config = dict(
    normalize_top_k=True,
    norm_place='pre',
    init_std_down=0.0587,
)
Below are experts of layer 2 (counted from 0) of a mixture-of-experts language model. Rows are named gate (a neuron's input weights, with its number), up (a neuron's input weights, with its number), down (a neuron's output weights, with its number) and show model dimensions 0-127. Each number is 500 + 50 x the weight over its row's rms, rounded and kept within 0 to 999. Numbers have three digits each.
Before each expert's rows: a language model's description of what the expert responds to; "comes before" lists some tokens at least twice as common just after its tokens as in all text. This comes from a sample of Wikipedia text that the model never trained on. Tokens count by the router's weight.

# expert 57
Description: Capital abbreviations in sports and election tables such as DF, FW, US, FM, plus abstract nouns like career, life, membership.
comes before: " |", " of", " ==", "==", "C", ":"
gate1:517463472526424538430546515546539434485423558344523540447476472497489530483578430542530476444549518563529613475463586544482548507515534560570474500495538486411513434455420500466439542530579564466497514523527505540613445497517447534455554558573443498502470531454547464460505506498561554457466479543590504460532471463473458399469556471477582549479471524546520530568537535392509473542433
up1:433481439506495520542517449520547529490483481465407509500451513476604577504506474450449441457563506517535575473525533458494592460461428566499441488532513449464535447505395413484417578542448484461508514584473523452511407589439499557504553446608471470504540443416440485484543516438541572425468471514566537456589422409453556454506521477491479540412497496596487405555485508357519405454465
down1:600458523412507452509556566525517508496519508469599438540478497592497424503441443484471496530420425479455560491470556487500499496504581443487470573458506411513487533573441433388480476482600484541556418536535497453431552535503482508480490529445547482495493556546584545559501439431466508555484594629448522515519465501481526577434574485431503491470474471530596393558518442478510495494524
gate2:476459465501497458548489554458440524525524579564564544410579533506649579458502522507487499527545560492573483505484599518467533498533577520506473503490539572447504556462515506491453424553510567670607522486461506482522420424494531536579471538499461557537570504479444449538585468514483519491421481495504457606506477539576534483506491448566445505549484525559591406432447528610514529400576
up2:541504486501565476599471450546508568488522462479569523532515441477465508473437491490558534459540438465540442472477512587429560549492524539595446569503465531506491469484531448441527431446548441433584528396425491484476503513512441510500555563501478595448484534503499452413509495453509470408489491513530515573523407496363512422616506489464541579568507452546408447450432510563597606527533
down2:500469481526599517546561430464448589498429546546446516538584462505510488476490474505520499553423537449568472515446448523545446486580463427491469472474542479548539510472466434461487436510543508419476432520530524508476465493550590592388508483467578576480464538505555456538453486486442485476527534503448482608509520447554454552501603405515539452415513481489515579586446542468452438451506
gate3:506453539535463525421479479519421542527496493474502444459426565550499520498559456512425491499454455405429538461400542436596490478503497484480486508410504411506454517495603574502544526531449478537527488471519562577468533563488551565558507384511485465588483458510510405445446448458467514585552455459471438484548410509620482587440475508500525506443492457496591545513516519413550506506552
up3:467507449486578531430576438580499415446435487590514561517472469487450494443502452492485492568459542500355625559515455534524464570519559467395420584495474508442424499586527562444544441475504450465568567458513546496519471472516468546463491489608480524579569540495569479426525542552488567537446496452550510474455530451566506429499535547593575495482494578562571517536498440574508546544476
down3:541485466501427483499583489512569460447552486485527415455459541489504529527479416531540537437481503431480483473440528400583455499527462518470551476511423560569420450516493573547530471509459505505504464524555525581478499481482514441520382562496535451515642506499537392474459451523477534550489476507385605481494540514492503527439447455600463468467433563466492460417480454578548483546448
gate4:548508482461489549538497543525481528574415510471479517547413472483530464499556522474526470556460462509508527463502614447472405544473517522429458416555453479474611473530449374507473479417559554532562600478453445506485382506582549561674470534502479522512451524446512450425569539492500519420495505445466511597600440529491451510513498508472556506552538523487494547549463485405471560515522
up4:604466545539456422414482522523505454507575536528430476532538548510500513427525465554517479405514458561553523429550504521499589598396539535614508549496501495511472492510478516451526467552476548453431513524517530494501448502536485606529551528565533517469511527511505512443484412566568452519531411479398623459450552567572494558470447487522422503482507500489446458517565439479441548458602
down4:557602424526449485549509491483551611567543591633543515457497642472399474444426585523576479445561557455507530478534428524443586502590507491512579439486608526536493541466502482460515589490498480403558541530474377438588560502482456515425601434534477545503481553491521528477563455430537547519520525473490444488521482510549505515464557445490525533493497402554526421501501563513474564594577
gate5:454483555471459618462564520471474489516550521479492479394553526453449502521623397468545535569552477574393497390479480519563503565462491511476435543524469486494557589487512478463510491576442447478513413614513508446502452588458613427549483555478548529405477562536590459461536464533621427521578439529499437506408611473410512520466413510469502515522468427474538460492436567471419514526425
up5:533538345429521425529481503494551521489544434506510432472477503517498413427393518505597512619590491460563518514422532588531523504569505466529585492609429504475486491543553399521573494499458540502429572427530361410547538541559503469512442539495543519607450514492506496488418426494445496475446483468531525386594425456604458485480551506505487447501509452557522421548503513493473574579553
down5:470537586607470507553495470574405531398533557494519519502581602478487488499514467626431480437461390491542557570548471518496455559496409437542563486375445509574492550449650476469497493491495414526435526501417521512552424476505498503560511537523544496537415428552464565521484496507513559498449575552374508564519521436566564535501532363479531424504570380462535570549469516479503521455519
gate6:527428492531451426472496614474490641578421548405475510444465522480486442564453545567537434492412470519532602450537553573560502501449511559486516502428535479503488518442508507527520493574509556501583555483581455583480499495567542470485457517504471456513398490492446458507560516533451496529451440530490477474575432517493554421588479599369484496449504571472371572548521566542535498476483
up6:527575482515489525562512479426387412485548452566524467474430485457447522462530542485497610525532518462487495473528477457479618617394436587441471563528438474508413612482531480450460464472514535448491547504471465553517462514443466419492471472534452543487598499463610514542561510436585529456515481530466486537505527493483479552463532469556530536416427530452552459410427521516482492532429
down6:497543526429572432544470454518491538530556505499458612547515568571502482390471445508436497601532515445568444526479595498484581506530457518502469470507446486491517496525521491508527444583452505452432510507572465466443398567546442486490453488464390467616549445453492469456465497428431588581540466374453543511478479472529541467468547583422535530433447502439483469449516429483498491470422

# expert 51
Description: Common nouns right after the or a that name an entity under discussion, e.g. the event, the album, the village.
comes before: " of", " was", " in", " is", " to", "."
gate1:376476544550575489465541451483496416447555583465486479419359429440434570513495495489457499420459505529478470399451569474492451582567549491518532563475470588405491469416602600522468535550399526476537432513472444470528514460555531569504516424578472507423515497526475512559593598414380542467478481440557489542562498506495457563505445537501509459490571486504477477417544549479483558463507
up1:508456549518586527411487499471618486529493618461449497474471505543534563596389391456570493536504486490453450593463501453453475575513439502510462632410483470526569543529532531494455441514568413518462469458523549503473455426496424474435448480519514518500479538551508510508530470503557494530528474426515475543447532505456469465540473541425471527483539515451469536583463577480427533505530
down1:463472525551493482496609505518500430542523507531525476546456412464615463489490489454540489428444454500547534303512513568501522543470541464518518436504549427623518511399506598568518478464561542557508480483601421508555484539602456490492442475477473493457453536523555458459457548443529467443457477476531552536502477576437457530486454618569502511434560480453550553504476482499460508489560
gate2:509577544521527555393554473589632474515509474522484470561448421550522618471546529398500545557494457486435415471553527475527511441581539499555407531442550576557558543513511444520524431555521429495559528534500545558548463395478474545492475497534492492530481521548555483592428590536450484475602498471559430481563506545442438550467567551497555483422556431488599406423566421472456469493427
up2:588472499477582495397533441556572483482566486492463562527503447551543574501480520512462533439532547546447379494498489423548482463582468541579441553473564555498566523497472432465519485488547351519501474557433547540558554435548467508469563505510542462601519519379530387558502524536398433541517511417549483485665531463475551562532483454476582497428565399466573442505541472472546552453483
down2:613506550472491473494414516498470578566423430589527587416466524493478495489555556498466506647540546527557513500540499507616452480389462548531531522541551490571506429522453628484523494566488514418563468512518519508527434509520497460529530397497529427524493482442512519524520582561556489635532481504475534481490483478518503530514463491467461466574545444593421488515433398528512497485515
gate3:533513451474528623497496517579463424430496511494506526525531487466430472555613526545529560489533538534421509491413514469414436463572512459543437445604436566497522528493376491469504452576551513555452490529465506400509393492464460487483539461554465590536461525447507468520493480466459526449584513536589436440497445472484575422588482420569444413485496603575534524595478473511438501572401
up3:487574541502538549520451462547445613487474518470450510453521553435478493497441616461460505452477587514460513501585539576477512558394398468505481561622469538481458465490499493524430512509498406472459608482470523536395477489549522432603433491523551534449495530576521507475633572489616530514431525552501577511486566563518465448516549501546481504462460500616435535496442548572461564487510
down3:417519463547513572498401441475544515475544518549478466450549506507525497507549556476394497443436513494554500485574461460546522520537397481428531513494455443454487542564420422599438559477521383593495523513568481418457394578414449505537476496469486475539472514448507505582455437568496448429441527437433467513465487511522488464504441429449468366573525495639544436413460544448536498503571
gate4:521536515482560437439464445499458494432446498555542499509393460481479532440532477584488523467438484510560598550476397515489591556550578556529435512520554534520509481513507547546514520437562511474523499478386391559444467444483474449479475476522477354452448491495570568463502566442556456535489444523451498500466423413437511523534481559551575438475594523427519501471522501491480530491477
up4:493538559540429526451471394471521545533412453454434481530509494548518498465561531526544528494569464404596546523495406504493588431527479433530499496500530445542427533513534573513511479485421453540493484482557507523482590560490580446521521531406466523519463462532477526443534541591525545550508453483538377504621559497435592575501502412446527528524583492458466478597578591557560529429427
down4:530582494458485494507528476466519333468530414523560450521485472484477472531511609539472521495487449475435442469517525450507521516413522468518515538557503372403507569497555472592486489494594534482515450450576463506473486560442452499483493545495465509590563542474473585557513501525463491417416556453537516604438510546516521486514449525526455427528525545536536473439506604462485349501497
gate5:464529532466538484481532543482433525480563511489453474509559580537461486557645417514500467478573576492439461444508577598503476365587433494478477465495501471474442577490504507474481442605448486457428458510574568500469451487496550607509554488500537539443579524486511517564516430546467470449601571541527496530431537463509575456487418508542452466533462552516520513436468526480560567508576
up5:523443455589544588555510545534424529541539604531558458477480539559604511641383411497514459471470513548431503547552550491561558475530516470473542463492471486435472557519480463524580599461505508456562378553515624479596522475570580547517566413502504619530502528522563532484415471546481454528570520556450468477562462411440450435443517452404458495483481486483566474544505469452531448517442
down5:524436512509440463488494533547479423433510436538518582500522488442499511512601567513515594455515477431493543575418428482565490494541399473581555587508464548536502514453560497506465512577540470575450502511535509494500423483500428407575553534475436484566493414462462533534514491479474550446497539457514515527518496468510539510517442560451428469547621474499385533510471533444508536520589
gate6:532438497468459567604587541470541466552588488544580447516499453525452596489475477551558430482366512459543488458501448456527482531473525555544441540479456482576439594458487459516504453565519539542502404516528485550534525495517476579522432580502511413577491523551586484528492584489544537468511514512538592477550548401440548495590478513619470483534479500487464492511501594491502558494526
up6:621478487539561510429439470514453457480469559447436528538489547430596424512487617449441506474539516462510529553450449572450475546528461583464506554576462617477469464525494467501512479518492532523530491653415506494448502539509455507475542391539452547498459495495510512608501481520500457621439512574504444477516516401500463449425498548550515485458484459547532517483518525401509488526425
down6:628495502549373477500426425461526392459547537493479639520544600481462563556519510494440460602532557519508505550443524488442515498570544492509518456539525494561445508470450500551544495542461570554477541560519469500560420535490518565539498518515399530567501461475499612456442478490473447574480583496487436503492540464482537530445511537520598593601465566500430451388481481446483482545542

# expert 29
Description: Main verbs after to, he, who or also in narrative prose, such as make, pursue, continue, achieve, wrote, took.
comes before: " the", " to", " a", " that", " in", " his"
gate2:463479578559554522452419541482441505466473544478479468520458459494538432558501463520510524491497486492466431434457504392520495598530460418457454503561528518424502417466462584452506509513536466511502507451476528490464528509512504545539461523532467468469544530416476530445483496494500470599474482454455467494500388535508452510458415581628429351551464517537526465475582623497531518463532
up2:506528558503494459564474495548523455466518472527478518480567490556381529448480495535484521494537489498509442505488500469451493522511508492568391528518488409509455383444515544547425552536447564457421571540576509554461548534547461546505507438605494351482580492487515570483420422453587519517439491487450524480482431510478418484569525500426557551467525559555465501475437449496424478464499
down2:537556551454581484514459584560596605513487496436423537500503548501456512458525540488473469456548400518465480515577570499492507549493584468512550471510607430464530496473497527537520481440493461465526507520525577475567507611454543527557530533397492493499460481415538545432474491523440525582574518450516530550538391562462556565484455557491522520514506545508603453475541431546527531494377
gate3:488536579529569568483435511458544562525493406492512534540606518439485452516485493489480459474446483455448418426460591523557481568422612471458439492460497590550564502527506504512435451423516444475534559502469548518511538542446508405569538442558487602501491581516556393503508417457388570519506592549465551468489518555471510505484538408545524589529568447545435457480477542522516596476592
up3:486599532426462505572539566444490535617579400417503476509565631492451446506514461466589485492568478456470414422472551515481389481550533525501475454494519570489511584506503447479483525500534442502518498472471556554595490481472535467504460531485515477526481479452510461513462382454458488447539502467426562581482512472423490448596537557470509522476533537523470537503396512474511589530450
down3:506546578574415497427449495484531565532565530478442519564495458536551476481441509488432554503463399500493526588472522515610472494516455424551443495466450477499476514372482626452483553480539420433515474545446442481459462545544448523592532437508484470547448553571555624541524558480515485585436549515490547442496458528487463508437478494512545530544523508515486525517477575491522549493597
gate4:533496628582508467518574527520484466529513475429528497405477520497540480446461505569466499472469505539513540449492532541547404483400519584381462431521505514477525515521443429492518540502461560543506501505418425564583436437603519484512454453525501499468425565560540504488494482428518502483428470556519463437488559426494555532455487582479627463476374493490513555461520567536584548606490
up4:535526450462502446512519475583491483550550410602500498461587445485510536453570496390521567531529398400557458468491424459431402394508507515479530533494504464481486437427544429490456443424454514580440559483525530485523397473523483529525536452407474477498510570586501613433544520527492547418511412461601535497528541506549530490485507573460525532541468513453494506529568511553514478602508
down4:475512538529456477525506565549525485551525528570484296477506460557495462521513534457516527531457561466528456476463505479573537554456431452484499581500509499454518499490531484437536522498599474574538537604488443464459535538473476562557485459537550504511528451524511521576445478540533587506429534476457506498479402551512496550522544567487564480459465550407452471524591495457647523516487
gate5:445616477462530513378496478478515425556493507404538550594598509392501526552440460403495569456462487475520505511432528579495503573541576423512443524521536535493467433426506490546451423541530525566485440502497461479547452515450518557550427473495429509493487441531436522405476478554481449456529495484540445529535440526516498423481554508510450405532579514516448478423446432532460496546440
up5:484493481480506466524424487572470563467465561587400588424410448476500569525554523481543542540557496554439504492430498465415498559479472557540467478459446432561431505497564524482580503463488549444530503513428561497406453542488613504527565587463508543600540502457482513504536530390501490506461515440498447518578474501586548512431455508583525470529467521471454424433565454565432573449522
down5:494431497496462496392434603488511455404513446525540361498500549492559531385485360490506561497496542543390535523508457509480504527488522505572491611536557516483459597499454442469484555575562450470475437495443421469514479429552470532575440428524543511465469477603442550385492510478496473561513543457490551449437514489469527508481524527492471573395570528487504540393496450446566551578494
gate6:547482487485565487631499591475480538557475525458461493506578488448482513554543485441563565542542513504535414452526592534501447493653527566492524507477524529458556540504524451507524477495530456558551461460535502473489499495501470526596510622447511517478487513399387527552479495492497485518534534517480441356515505467530446527503442555407449466525479498478519532466490601455522480468480
up6:482558472571516523507517505528515480492519518479398485487569530487478464518579604444417547400452509438491545566420505438624489582523533408480503476486520546427496495511491473502537520437551517543558451496523521460545511494540437468509510491472396514473512494605512511523478475601499580517632574494450556416473466569457480524514554434452457567532604527442501430504619434485535439524537
down6:515534517538446461617555505601502505487476498518467563489541525460602544506483495470415583522504442543586541520477462570517448611538439579469453551512449446472503521501533435507485509519507546533503499503431489603498553515448481546530553492484507672549580467474481570537579517435475556510501521530507528547468499561493401509463532435434527494552449521483519516412526462556608449461533
gate7:512502459569428517493506453463620488607522420544512560554609545422484476449478496436505505520533474526512449483586473511440518562503501548549544519460468471465494463455557511547433486530499527495465454487498585483648513545536450504423414457429515592502425514505513532570397471521402572484548455381504537528478503552458486530490500535498523543470464417508495441521430524585520532417532
up7:502423477501516542552470442415519463516593543569471455477611501526486458487528523523619528535536417550455545457461459543493540506425496517483517514534470537523531470532451518507456558501475460547464392545530508551591398573509491495503479522407487534481513582404571473522600501456403478441551450469507493596441457542486502522399504539531394542448455523472412408538413564539578474520539
down7:543479514597477462595519480629537542427525501477530441455552534499616527492412487449579467579449485535482472493511579520519594532426498496497510498572421470522466481524362496480463453519558502486476554477587481505530462490529518440544455467528529522536409506470473517467462410469425567581519541474487551530566612501521420511465489420511423536551463487560496474561431498628458392511502

# expert 61
Description: Four-digit years and date endings, mostly after "in" or a month, such as "in 1983", "July 1933", "June 17,".
comes before: "\n", " |", " and", " he", " (aged", " –"
gate2:511511421456497544467473502529512433400454522596521443545453514594512561557511517520512452478573475512473483535613392625457480498558484450471518491499535516495464490547436527520571520499552479502540418443487542447486442482484444479512606536397479395563443518486500414450488489492565459465520470587605580506411486520509416528518608570439496533589501486432508499424679473567493563457517
up2:466560443495475451533513498430442459506428489500589522569461503446506524422497494518521549421469556604473422498539513544436475502509495520561584532552518463552502498591532497469539469443552498635517514463530451470444487515480425562454497423445461473556464435503458470437493441498523446474440458577490539569500442405593537576593533527451453487505563464626445501527459538565493525465562
down2:471618368448520548472473596512482473406435391486374482655480477509476386521509551570459427466545424451516491541476495565461452383527467520538538551469478484459539521510497489427579472544460602501474469445513575460479449503526492485471426451495496519539582502515438538432581495436528493561466437489588507555501580507536459470484610470488505506488461499389479552516542544464515590529445
gate3:500414535469484484576482497545436619618458450576390463487476518525534477569410500553446446472550500483516468447510451465516479438550424494492533489544520537477428490506542452501524555509471482458575553569420460487448599528496513532482513454402489642521471447410514568406576521495460489497594558561326448505411527549440507456493461406559407512512414492591544503566529539553539555420487
up3:529475504477519578477484497531431457600609473551562453437499474622549462535581475404510542459532454503555518542469494481494541548516515451502432430428577492537495478472478487447506430537513511496444536596503582508470462556573462537543598524465450485389498532477488571509510465547450495568499571566490477509572519523511416370576428414546474551462455473383519468538509541441616527489430
down3:565483485501591555502515440563546533569499443559470555497510547476466488526509501495490600526507416519472508479430412459525472536426513522578475408514560579511468452537517476509479540549435541452463545586535405493511486582520514526528481481480422503432456545445616514479460434477423527545627503569467456492538613480508431441548547431503517597474459622535510405522441450483636529446495
gate4:504448442475504484414420386535526537573517468485519573438392421477474482463583507485497599533505533559495488503531519429475541491527478538449523495454587585485497546475437467461369437516542502584606487448455574472436482464507470551448551482469476425529497520405478528440428466487454535570471415451489572566606439532425405548516569494517527559484481534513449535472597487617550529436528
up4:494446437456422488558497426451509465516529486526580480499548527430414483446424456482477566576445502479415479470500519556445531427569471521519438449500544583442485431504553471501458476508430460479584530474377590542605472589396391398448446419565478422459476512491489473545472550443477456411544418545530502437513517568409445468427510520478523438386468580454520545504468487418471524500540
down4:497465562451535544488433530449383542467509559500531480508450539460394475519423466586509447413447527498513477470556521514392481357556514556512494516479509483458500455476556476498522454511505452545562494459555415538576494521476438489575462492503504553522527531504499548406469413494507495428581519487528480558466434462513454522475479556518515508507481525513497569534389527482504586576447
gate5:458599512528561478546538433502549551392535463496416565502606584439550474573393521546391496472510466543571520509538538520566522545425554452428533412411477446566494533502549440510533548484420478530483495485443433411517406503488493455474429466432544483545463442517596420433442526492410471536475556431595569421489546576469474438479521629440506488434504433488521449534470525509469558581473
up5:468537509526489501480499493467525426483436555506498480558524443472500547538550408494479513556489485531567491496367573476438479495515511412429529459339421630503549451486517549529530516562462474399519524480527492481581384508453492572518464404486484543542490559567478436488420563536556466443541379535563378470515513457508405488501541540422460418489559486447536495511433401475498457588445
down5:575510440490551480569556446540510501463424472463525563497474430657457527472583503497519487516494469549542464600515504543422439417542374495435493474410507514509481458471484490511561532559544405550478433482471583466536511531566505627542554417486450497499569506486513497513452494513509489504551449570496468541510531498486457517501579454487525503448535526603556538394475412441529558468446
gate6:429438472481502522450382509457530595477364486453494516543522528578559409456538587559444531465413539479480552481393533526509479496497448499634541479540613512512457473458555492450540526508430553559530517507536505437525541479534519485500478529534480469428454485447523480570516540547531637560559438506409480429439409517532570444455529520511468544507525451467475489562495521439424457497550
up6:494432581456531518424531459431552579558388527491469454520479494379486443548475456488406542586512514525463421419445602489426513579452538481523477525448469532563559510496557470566447584476484409480521509531543536553601504545486591487461446489465498500479442538478551485525478502462599471414551513485479467534546415478373516509437456538446458603513463595429488492528454543468409579499564
down6:451486546566577500528486508507534562521507426388463490523604446449503563504518396475571584484410507453520375482420517439457529524483411484553488492584481517517475478483464456476435496503560419568424522542599426430500430491457480474637574523581526522579580462468507508489549494532499433499579447471513556559584455492479446451512435498504546469544493486464457476468415419519424439524427
gate7:519505420449503533519490435416535579563557519532531532496543554453515524504498492455545388563491478503435456389577462369464485465446420639430559545498460541510487511461464470480406460513531524453547487600537528514476499458475519454510458451483513462554433445511507524484437487522470567591530480492514518599485544512386491393466408470537440507427507531526362482459484513451462543546535
up7:429601417376400433420481457496548515484463544534499480676538497478475511486497619488508558442576467473448498529479474463542491615498440457603440552566589449522530492477475498471525510500543468551515447431514415417401488404477428536533505583566501492528528555449502458521501540531498523490467496457422560475601434506631538504602417501499527491549521493581401435538521490588532489497469
down7:530521438490376547468488596491510563577560445506482414532502552466527516427525489533493516584587460484533419510514542468545477541472416470565519487459424529430577529489459491518533449498475490531373517545653474401541464517510393510517443513522583436508492570469423580562498527456452562612525382491454523523457405557510483423550484506496451472508474479534393507484580413448444571547475

# expert 5
Description: Plural suffixes and plural nouns in running prose, often after numbers or "other", such as partnerships, suffragists, people, members.
comes before: " of", " and", " in", " were", " are", " to"
gate0:508442438530548543489514456458381536534563639478488547498477535595537506396523576525529537420505494590535471492552556485582515531423504514493530476521546429508554628541506499532550512398500482565568461529444449513578463490592457498553545513479504516487409554423543539492516511506467480433425609592496505439531478515547461591528510485557499437448509557497550484539508549458547541510477
up0:474452488609515549418543494499500434410495495535489483539591475495496500598463482585481506498531485520534521572521486543466477588451459496586493500507552433500592513514501605435399433456443468503549471508487494519497545569478459515556484492486504507499448502429510439426493431552511486491572490523482498551489582504385513493523475459427499538464584521375504458620511464383568465457568
down0:500463512553389405533455568461477575513467513484532499461543441562492513541491519551630560494539533464492529434435547461415487566446444583456507378491555415500533484476550550503512414516392434467482467462502497498473486523509584427541450546487525508447473489453481531508457436494472567490536468465465519520398498491463545528450501490491466422580551554576538475544459490463406564513517
gate1:500461446509518429429497546518448467507533521435627554463565547562463512519589454516490482426527404590504506460498508508399519468484485519515511482472542512520439530422489505540468582504453560378536574538460525542429471529494468469469514420547499497542506542549491561667522463518464423562417565442522463651466479439490444430428568483423475479468533473479538547480485543542532576464418
up1:513523454399545478459512502459504458448581499467567434470508542456481470506589537481527540495526399515414547492503530462415512575568448540559508536463507393483505519465531446485484514477489525415501485474584538575527445534469427549575533390505449353533518523541467473536560461511588391444455571559580456633471505549540398557479426541410484500441482453537514537520517543513521526454455
down1:513468486464452430543526478490448454537504534498375510419477542450456503450506492554616499518481545515477472415478548495481511514524528426488487483510496535511546425535487502474504487581529509514464512484465470516504542532445485616503531474513583482528525426502489484451481530557514503556457358549497476381400411437500433540510430406481489492438503450504544464493414456520421439512515
gate2:536502546443477562487488403555573511500512449488507540493470510367430443514468560558561561508501456538447506417411450496520507505533591533478424443535448529521524522520491429556444469473560466534509524430449483517406485519504465517535468506585529512523392426485549591499410541437530396535579520537501502446552489513451559493526443594520534543510458418414480581479442505528398505539484
up2:551396552477493534524483578475549603480574519459572491524627442578473539468546564452409409522509443521483479511458501510441511518531499495531644521451453497455507533526526497529528522529397560435526562594505575481622486499496584496516436506443453535459476559391496528527539432491478463506602516494455567482465552496509462559534487591504434559505420535525548438501460423483541444484505
down2:482506543451500510501575478525498593547424469446492526474489512496507491677498524594458541521406504445407505576540436398502516591517435455441454547402531557460602490323514459557529501526470488462434515436518487469515563508525475562482550492438402481459465488491544411511377500533455527527559484524503490503535483497500499528599514474522524497483529500602486584546496479536444534503424
gate3:444497466485481494609507530542501457472526472443527474528506503550434467499464458557460413469523505502439528467479570564523459481485609461501458441508415488458454521538528520479474547585445551494503506558442487407503466587498445465514503552410519527537467490547574521514485461465451463552508607428457465566526487449503549525489489553587368454556475391552520455422479518520591507620512
up3:508533501411520515587570532471516463603453389470542465505588525543525583533531513475509524469453551583473513454592479508477530402466458447584569620537622607466455549472441494586556481430483499551467418433492560462491501439558532410441506555451514499506499549465497541480459416517513467522421529554559539601500467490512384490476497425494484500538537534519507564503479480516484562469531
down3:519460485519558575518418514597495528518450511474533472592488494480475542479517540506467510520572494505495512391525484500453478498450436521409526485467469463534528474511448518493575488553477465527442403433489451518535470508413433483487494510474474487576527488531489490584378511497522516498410477471433541535403470444553483517527545479470425489428572460578436538513525549398503491577505
gate4:361551480526395578560477492426627502419501394491509533495545497515447546515495499459441529479492541528517497413519438529482540594536533378481516390553523552466532467448494493513477442587417556490407502449484453498507413539527470529454471543448424506487419556616470509562444515548490484454503499491493592468488540540412499462542538494436517483562582480486459424556565514415544448521564
up4:524541505546447495516607530541543440477535528452487447402483443516480453520475525602566486475614542493553516496546492522540452416525424477381555455472516437416403528594455476393454573415511462460502502406475625492473555542505574528574461490480521472509511438498470587484494449542443445476476501447482457454518564424494532580575499490533565507551352454442582442518391512502455516473472
down4:513537539528499418515484502506509447481511505524572571537550537514457501487549507464518457372630575511518565506497512379510449536476337524517508462574531436454493504440502587507503454515525516486522543551553431489471500535535452425458544503460475451489463557461545512441492455549476467512411433471410468530518528520472516441487527529431559506499536525533473507490458566457452504573564
gate5:453527549555559481492422458509482511580531476638505534511491527455540444552464447484475460451459515484511551522454468506483506466575536486521495426515522454565484548435500431528485436479505417488539533536513520484539483589533472427478495505420459565418463417535512561571440561548447483481540566417524462429457593582561619547462528519518467524517457521491492528554485387488591496651486
up5:509522412385572556442580522538564498473462435475481511508582551480444575471584613487502509512524482428419423562449426536438460525468465497504519508540482527461432379512433458502429509517518479582458502508506523468417571463488557519517463501537526599410450531487479459405502510580492495415482469547446508593517508408523481495589555451471441468502493547557448521564523543447538547496509
down5:516498549443477510508540560457476467497515513473484507544475533501476590449510497502578613463564525582525524570513501522583520437517536465497516519466499501461528485547530500545506431587517503518520460517427510465633580505500564592543521455509475453546502444536485486509531538434532479478521523519562559413472478497534459574506450511475592562485536577405522379544475503513413401474491